python train.py --n_layer=14 --d_model=256 --n_experts=128 --experts_per_token=4 --d_expert=48 --d_shared_expert=64 --activation="swiglu" --moe_layers=[2, 3, 4, 5, 6, 7, 8, 9, 10, 11, 12, 13] --router_score="softmax" --normalize_top_k=true --routed_scale=1.0 --balance_loss=0.00259 --balance_bias=false --router_z_loss=0.001 --router_bias=true --init_std_router=0.0148 --lr_router=0.000729 --vocab_size=9953 --norm="rmsnorm" --norm_eps=1e-06 --tie_embeddings="early" --optimizer="soap_variant" --lr=0.00346 --beta1=0.95 --beta2=0.98 --batch_tokens=[32768, 65536, 131072, 262144] --seq_len=1024 --train_tokens=646700000 --steps=6267 --dataset="wikipedia_en"
Below are experts of layer 10 (counted from 0) of a mixture-of-experts language model. Rows are named router (the router's row for the expert), down (a neuron's output weights, with its number) and show model dimensions 0-255. Each number is 128 + 32 x the weight over its row's rms, rounded and kept within 0 to 255.
Before each expert's rows: a language model's description of what the expert responds to. This comes from a sample of Wikipedia text that the model never trained on.

# expert 57
It responds to: Lowercase word onsets. First letters or pieces of words beginning with b, g, s, often after the or a hyphen, e.g. b(elligerents), -b(acked), Bulg.
router [141 132 126  86 139 131 155 127 160 176 194 170  86 138 154  65 116 178 123 136 149 148 148 156  75 135 152 151 171 107  84 142  69 145 143 144 177  86  96 216 107 135 159 102 130 134 146  50  64 161  77 155 154  91  86 114 104 171  95 106 123  92 111 107 102  89 153 139  68  60  57 102  67 122 161  90 115 123 199  88  92 115 135 152 153 163 132 158  95 150  99 103 137 118 113 121 176 191 106 135 131 109 159 123 114 146 139 154 102 137 130 102 142 133 125 201  98 130 103 149 141  98 116 113  91 117 157 197  88 124 117 114 145 106 112 140  39  72 169 128 115 159 135 161 100 155 119 102 143 121 124 137 142 188  97 116 145 114  82 175 141 160 141  86 152  82  94 126 127 114  96 158 134 120 154 140  70 115 143 190 165 137  92  73 104 165 157  93 161 125 152  89 170 157 110 112 139 136 221 186  91  75 107  99 119 141 137  89  96 129 122  94 100 112 187 107 127 163  97 162 123 100 159 103 113 110 184 104 106  99 129  80  64 108 154  88 133 107 138 118 114 148 110 154 135 159 129 154 116 142  85 104 121 129 141 174]
down0 [115 117 152 102  97  81  79 128 182  94 162 124 116 132 144 116 167 100  56 208 135 172 178 153 173  72 156 150 139 130 128 192 107 140  83 159 126 140 120 183 141 121 174 103  84 135 186  75 111 127 148 144 148  99 103 101 134 125 139  86 122 119 161  73 177 168 136 176 146  96 173 119 119 128 105  58 171 136 149 105 183  73 130 180 137 142 115 112  71 121 192 143 118  98 121 142 139 124 146 156 113 165 165  74 112  95 144 170 145 111 122 142  80  60 129 184 194  99 111 104 124  76 132  77 137  60 108 150 135 126 140 145 200 193 129 130 137 112 172 120 140 129 117  97 125 102 126 124 199 215 113 180  43  87 102 170  79 143 103 103 112 156 167 119 140 123 127 140 105  86 182 113 130  91 105 149 111  96 167 121 164 111 180 124 149 119 102 143 157 121 122  95 138 115 144 127 138 163 155 113 114  82 134  99 168 169 121 115 158 173 137 140 136 136 149 157 105 137 133 118 104  88 175 137 104 143 158 148 174 120 185 155 150 107 112 155 128 150 112 108 110 121 109 183 128 169 195 146 183 131 126 121 168  74 119 174]

# expert 22
It responds to: Results-list separators. Semicolons, pipes and numbers in dense race-result or season sequences, e.g. SUZ 1; SUZ 2, plus military unit words like Squadron.
router [ 98  91   0  76 175 102 122 162 111 146 116 112  50 152 169 137 117 149 174 169  94 113 117 127 118 118  87 152 139 123 147 140 125 135 121 177 142  81 129 123 107 169 166 189 139 165 140 104 144 152 168 170 154 133 116 140 108 128 111  92  88  71 122 100 164 138 124 173 140 124  94 127  84  68 144 140 106 135 106 101 190 101  67 126 148 149 163 151 111 144 124 112  58 104 181  99 142 130 115 144 128  92 133 145 145 162  80 179 132 113 192 100 109 116 127 118 141 134  76 172 127 134  92 151 108  83 172 227 137 167 167 161 182 133 139 152  82 102 171 130 106 165 145 145 130 156 146 180 138 112 140 163 132 199 134 106 173 122 111 156  81 148 122 115 150 137  86 126 139 127  98 142 139 161 137 124 150 100 141 102 137  78 128  71 162 167 142 111 150 105 125 117 208 176 178 105 188  57 165 113  91  99 141  99 172 117 145 117 113 140 118 131 117  90 182 141 109 154 134 137 160  48 159 122 146  95 145 132 128  78 114 149 117 119 186 108 136  67 169  72 111 153 112 146 119 144  96 118 129 173  83 121 159 144 190 158]
down0 [142 116 167 145  91  84 113 152  81 110  86 163 113 131 140 122 135  70 139  72  40 124 111 161 163  48 129 137 131 175  97 114  85 103 123 131 110  95 107 104 103 126 159 193 114 164 115 148 117  80 172 180 100 159 117 145 130 101 133 144 189 101  91 125 112 158 143  85 132 141 179 127 111  93  69  89 127 135  63 127 170  73 141 107 126 121 138 153 161 117 165  69 205 104 120 126 124 110 154 107 121 113 111 139 124  87 117 128 158 134 131  56 133 143 107 141  79 212 120 131 126 120 158 149 113 141 132 184 108 117 140 128 106 116 106 123  84  81 106 131 157 137 105  96 138 112 164  99 124 176 131 140 142  71  66  89 113  73 135 195 103  93 113 112 186 157 210  93 170  90 136 160 114  75 102 133 186  76 104 136  56  92 130 119 152 116 115 111 128 118 136 123 110 167 143 145 148  98  93 120  75 115 162 100 167 125 124 132 139 160 177 165 185 115 149 115 116 202 190 167 142 113 157  87  77  99 101 114  77 111 108 124 132 118 150 128 121 156 126 120 154 133 166 158 131 149 128  82 206 106 175  71 142 187 149 146]

# expert 18
It responds to: Foreign-language word pieces. Word pieces in Spanish, Czech and other non-English words and names, often accented letters, e.g. ñ, č, Mov(imiento), Gim(eno).
router [186 109  89  85 138 137 124 117 118 139 156 138  83 120 119  79  92 136 147 128  62 106 115 188 129 151 108 121 146 144 111 161 101 162 118 138  96 129  94 118  89 157 124 137 103 147 173 147  75 150 122 156 170 123  53  93  77 157  73 141 129 112 146 129 160 136 120 100 118  66  83 121 120 117 135 102 140 125 149 136 174  88 106 179 140 163 187 147  64 137 121 120  91  64 129 104 190 151 143 134 113 116 116 113 159 160  86 124  88 134 127  93 144 109 152 139 130 116 129 125 141 131 129 108 119  62 129 168  68 136 214 157 177  95  77 160 128 106 165 160 112 188  93 138 113 150 168 188 156  85 127 129 166 150 106  92 135 137  91 137 133 145  93 123 144 147  96 161 144  50 113 113 143 114 157 133 105  97 149 175 117 154  60 102 109 168 179 101 204 131  69 172 178 143 207 117 147  83 172 135 119 163 134 133 145 117 156  44  80 137  84 144 146  78 144 130  47 118 103 120 149 148 160 131  95 147 120 145 136 117 131  96  99 116 157 138  90  76 136 103 123 125 132 132 143 138  50  67 103 132  92 109 184 150  71 197]
down1 [ 92 139 113  93  70 137 114  99  93 129 137 113  88 121  99 131  56 161 115  98 142 135 138  97 102  97 151 129 121 172 168 118  98  97 159 140 165 137 135  99  97  94 124  93 141 113 123 128  84 146  85 133 107  42  75 123 148 156 163 231  55 130  55 117 106 128 126 137 145 128  87 137 157 160 136  98  97 105 135  37  33  72 121  95 119 112 163 134 139 126 140  98 129  93 188 140 160 150  93 159 121  74  96 157 173 119 121  83 124  73 105 128 126 153 124 184 128 171 161 131  84 159 116 128 151 117 163 106  57  83 170 115 125 154 141 150 128  92 140 142  44 117 148 152 165 116 120 156 177 124 154 150 149 113 141  68 130 123 133 206 111 129 115 134 155  93  77 133  90 113 121 107 121 152 127 126 140 160 119 118 123 180 143 164  91 128 116 124 102 120 117 105  81 120  94 192 145 144 122  94 150  78  95  99 127 174 166 111  51  64 163 107 101 156 143 138 115 113 104 111 146 142  27 122 111 141 169 122 131  91 196  71 148 119 126 124 107  90 116 103 147 107 108 116 134 136  66 138  66 108 143 138 113  88 138 160]

# expert 56
It responds to: Table and taxobox markup. Table pipes, separator rows and list dashes at line starts, plus taxobox labels like Genus, Species and Binomial.
router [128  98 103  73 117  93 154 132 152 146 132 182 101 188 175  97 102  89 142 122 161 157 147 154 131 127 125 156 139 107 131 123 126 109  88 125 123 167 113 126  94 127 212 166  85 134 146  99 127 140  99 146 138 133 106 139  70 207 122 111 135 112 123 160 142 113 144 196  99 121 128 130  52  96 118 133 109 119 165 129 144 120  92 153 143 144 183 131 117 168  73 111  90 122 201 117 123 165 162 123 144 116 153 130 170 133 122 192  66 134 147  96 156 126 196 163 106  87 106 146 134  88 104 112 107 105 135 136  96 133 130 148 174 104  62 191 112 106 129 137  83 132 117 123  90 170 143 149 148 123 120 143 121 155 135  74 174 122  91 112  55 132 155  92 149  99 131 171  72 110 113  92 166 121 109 185 131 107 116 153 160 106 162 103 118 152 140 104 103  77 100 125 146 157 113 143 151 129 154 111 107 145 136 119 101 150 182 137 110 107  66 135  96 117 231 170 102 111  88 132  58  65 154 124 115  69 121 139 158  96 147 122  79 137 132  81 128 109 158  67 128 157  39 143 105 103  81  77  97 194  34 155 133 123 195 148]
down1 [ 77 149 100 168 139 180 116 148  90 156 101 145 132 151 166 105 195  89 109  97 100 184 115 100 124 146 152 146 120 124 131 113 158 141 129 120 201 118 195 119 123 159 120 156 152 144 159 182 121  67 119 176 151 133  93 172 108 151 118 135 144  39 146  95 126 147 148 148 119 119 120 110 122  72 172 110 123 200 109 198 137 100 113 122  97 137 133 159 141 152 101 128 155 150  92 142  97  76  93 146 121 107  74 153 199 144 147 213 116 139  68 137 137 163 178 109 110 136 158  88 117 136 139 121 133 123 163 101 136 134 140 137  78 157 108 161  95 132  67 115 150 113  79 172 121 156 120 122 157 136 118  96 119 149 199  93 118 113  93 104  82 169 117 116 170 140 160 122 139 177 172 124 140  87  35 139  99 151 148 127  67 109 113 145 143  86 149 124 140  87  71 144 142  90 154 144 168 104  74 178  83 145 138 148  96 142 118 136 111 129 119 178 111 136 126 139 153 106 119 113 101 174 104 103  91 124 123 194 145 138  95  46 128 107 129  63 145 138 153 160 105 153 148 131 166 182 148  48 138  26 131 154 144 143 158 180]

# expert 3
It responds to: Personal first names. Given names or their first piece or initial at the start of a person's name in lists, credits and tables, e.g. Chris, Robert, Ed(win).
router [138 115  81  76 158 106 137 120 164 103 154 150  81 133 123 138 103 172 158 165 147 154 109 123  96 178 128 147 170  56 128 164  85 169 132 163 195  99  50 159  96 136 153 122 106 126 138  51 124 154 107 112 142  99 134 103  95 149 105 117 125  98 133 103  97 153 124 174 118 125 108 164 118 124 189  31 108  91 173 129 162  94 118 176  97 105 155  92  71 103  44 134 115 134 148 133 114 188 148 180 147 120 127 127 164 172 144 116 116 126 142 157  95 104 153 138 111 120  69 148 126  90  91 116 113 133 147 109 112 128 138 155 145  49 107 145  57 127 151 174  81 152 116 158 115 226 204 114 154  80  89 140 109 142 112  69 197 130  91  99 141  82  88 125 137 134 132 187 150 159 149 104 167 103 134 137 101 135 168 161 177  87 131 117  86 133 164 108 156  75 102 106 131 128 113 136 147 107  84 156  90 109 127 105 156  97 139  70 111  76 127  95 125 124 114 169 100 144 134 149 112  79 141 137 105  98 141 139 133 120 117  86  94  82 155 149 145  80 133  61 111 157  86 146 109 147 143  63 115 180  97 109 161  77 146 152]
down3 [127  74 140 114 103  82 108 198 152 106  69 187 137 129  76 115 144 193 105 160 147  89  78 127 125 108  92 169 123 155 111 149 116 107 126  92 138 143 160 143  94 142 166 136 162 113 151  77 153 122 101 140 120 133 170  86 125 146 169 112 116 100 146 145 113 149 169 179 173 121 173 130 183 129 116 103 115 149 111 163  75 163 127 182 143  85 165 109  78  91 147 171 173 132 144  71 104 109  83 115 177 145 178 151 149  91 112 147  97 155 177 127 100 158 140 184  80 148 114 110 102 117 167 154 126 147  73 108 203 144 133  77 109  59 150 134  46 143  99 135 146 113 104 161 181 156 132 116 134 145  67 176 118 104 104 175 173 122 182 158 155 105 155 133 130 123 107  73  87 100 172 141 109 108 114 110 153 159 104 142 148  58 185 141 130 115 109  94  47 154 117 133 120  50 150 126 141 160  86 157 111 116 173 110 107 138 166  89 187 123 155 141 157 131  67 149 130 115 128 137 152  88 192  62  85 137  75  76 106 143 124  84 146 124 106  88 138 137 155 115 129  94 106  64  86 131 126 131  84 158 110 143 146 135 122 137]

# expert 5
It responds to: Capitalized names in tables. First capital letter or piece of a name or abbreviation in table cells, such as venues, results and teams (Tacoma, L, KO, CBS).
router [ 90  69  82  88 171 124 140  97 138 112 147 159  77 131 138 113  95 124 160 160  95 122 136 153 101 126 174  92 126 125 170 161  89 125 154 196 157  85  90 155  82 188 144 161  70 126 120  95 109 173 110 147 179  97 123 126  60 134 106  98  55 117 112 129 162 147 108 122  87 130  88 164 123  64  78 135 123 124 114 103 190 145  84 176 134 105 193 113 112 133 107  91  70  99 181 114 142 102 167 112 116  36 153  60 162 147 101 168 117  66 121 139 113 129 142 154 131  57 139 159 175 108 152  56 102 106 109 143 115 132 128 165 163  99 120 148  85 129 158 155  54 174 116 150 114 162 172 146 143 104  83 150 152 168 118 129 138 115 112  98 134 109 141 183 112  93 105 159 108 109 119  97 144  96 131 115 113  61 161 159 144  83  94 122  95 129 149 149 173 129  76 163 159 193 163  85 132  91 133 160  99 118 117 135 185 147 118  66  79 121  98 114  97 118 147 155  95 203 127 114 123 103 138 105 133  78 144 159 134 131 122 119 111 151 143 124 125  81 145 107  89 187  82 117 120 149  74 146  90 178 136 122 117 160 146 167]
down4 [ 77 175 120 113 109 177 187  83  65 166 111 148 142 139 181  98  92  95 127 106 104 112 142 151  89 107 113 116 176 127 132 118 113  86 154  95 122  57 120 111  75  72  92 147 105 127 113  74 163 104 131 107  27  74 130 138 173 155 139 113 150  89 127 109 148 183 104 153 171 116 152 148 132 112 159 107  93 141 170 164 140 110 142  99 158 125 137 126 115  83 105 107 184 110 121  64 155 162 123 188 117  97 127 153 116 174 111 132 157 141 183 112  86 168  61  99  62 100 124 117 166 183 129 171 188 145 114  88  56 131 117 148 162 107 173  94 130 131 125  57 120 152 131 131  93  97 114  80 134  83 133 155 166 131 106  72 116 126  78 154 117 117 123 110 100 117 149 120 107 154 153 155 170 142 106 169 114 128 100 138  69 207  98 129  97 107 109 106 115 110 118 169 149 131 206  89 116 168 162 128 144 134 148  98 104 101 118 156  81 118  94  55 139  99 143  66 153 162 129 102 111 121 179 133 171 140 134 163  87 123  97 160 138 135 137  95 105 105 144  28 140 163 142  71 162 122 154 116 116 102 149 120 127 105  83 136]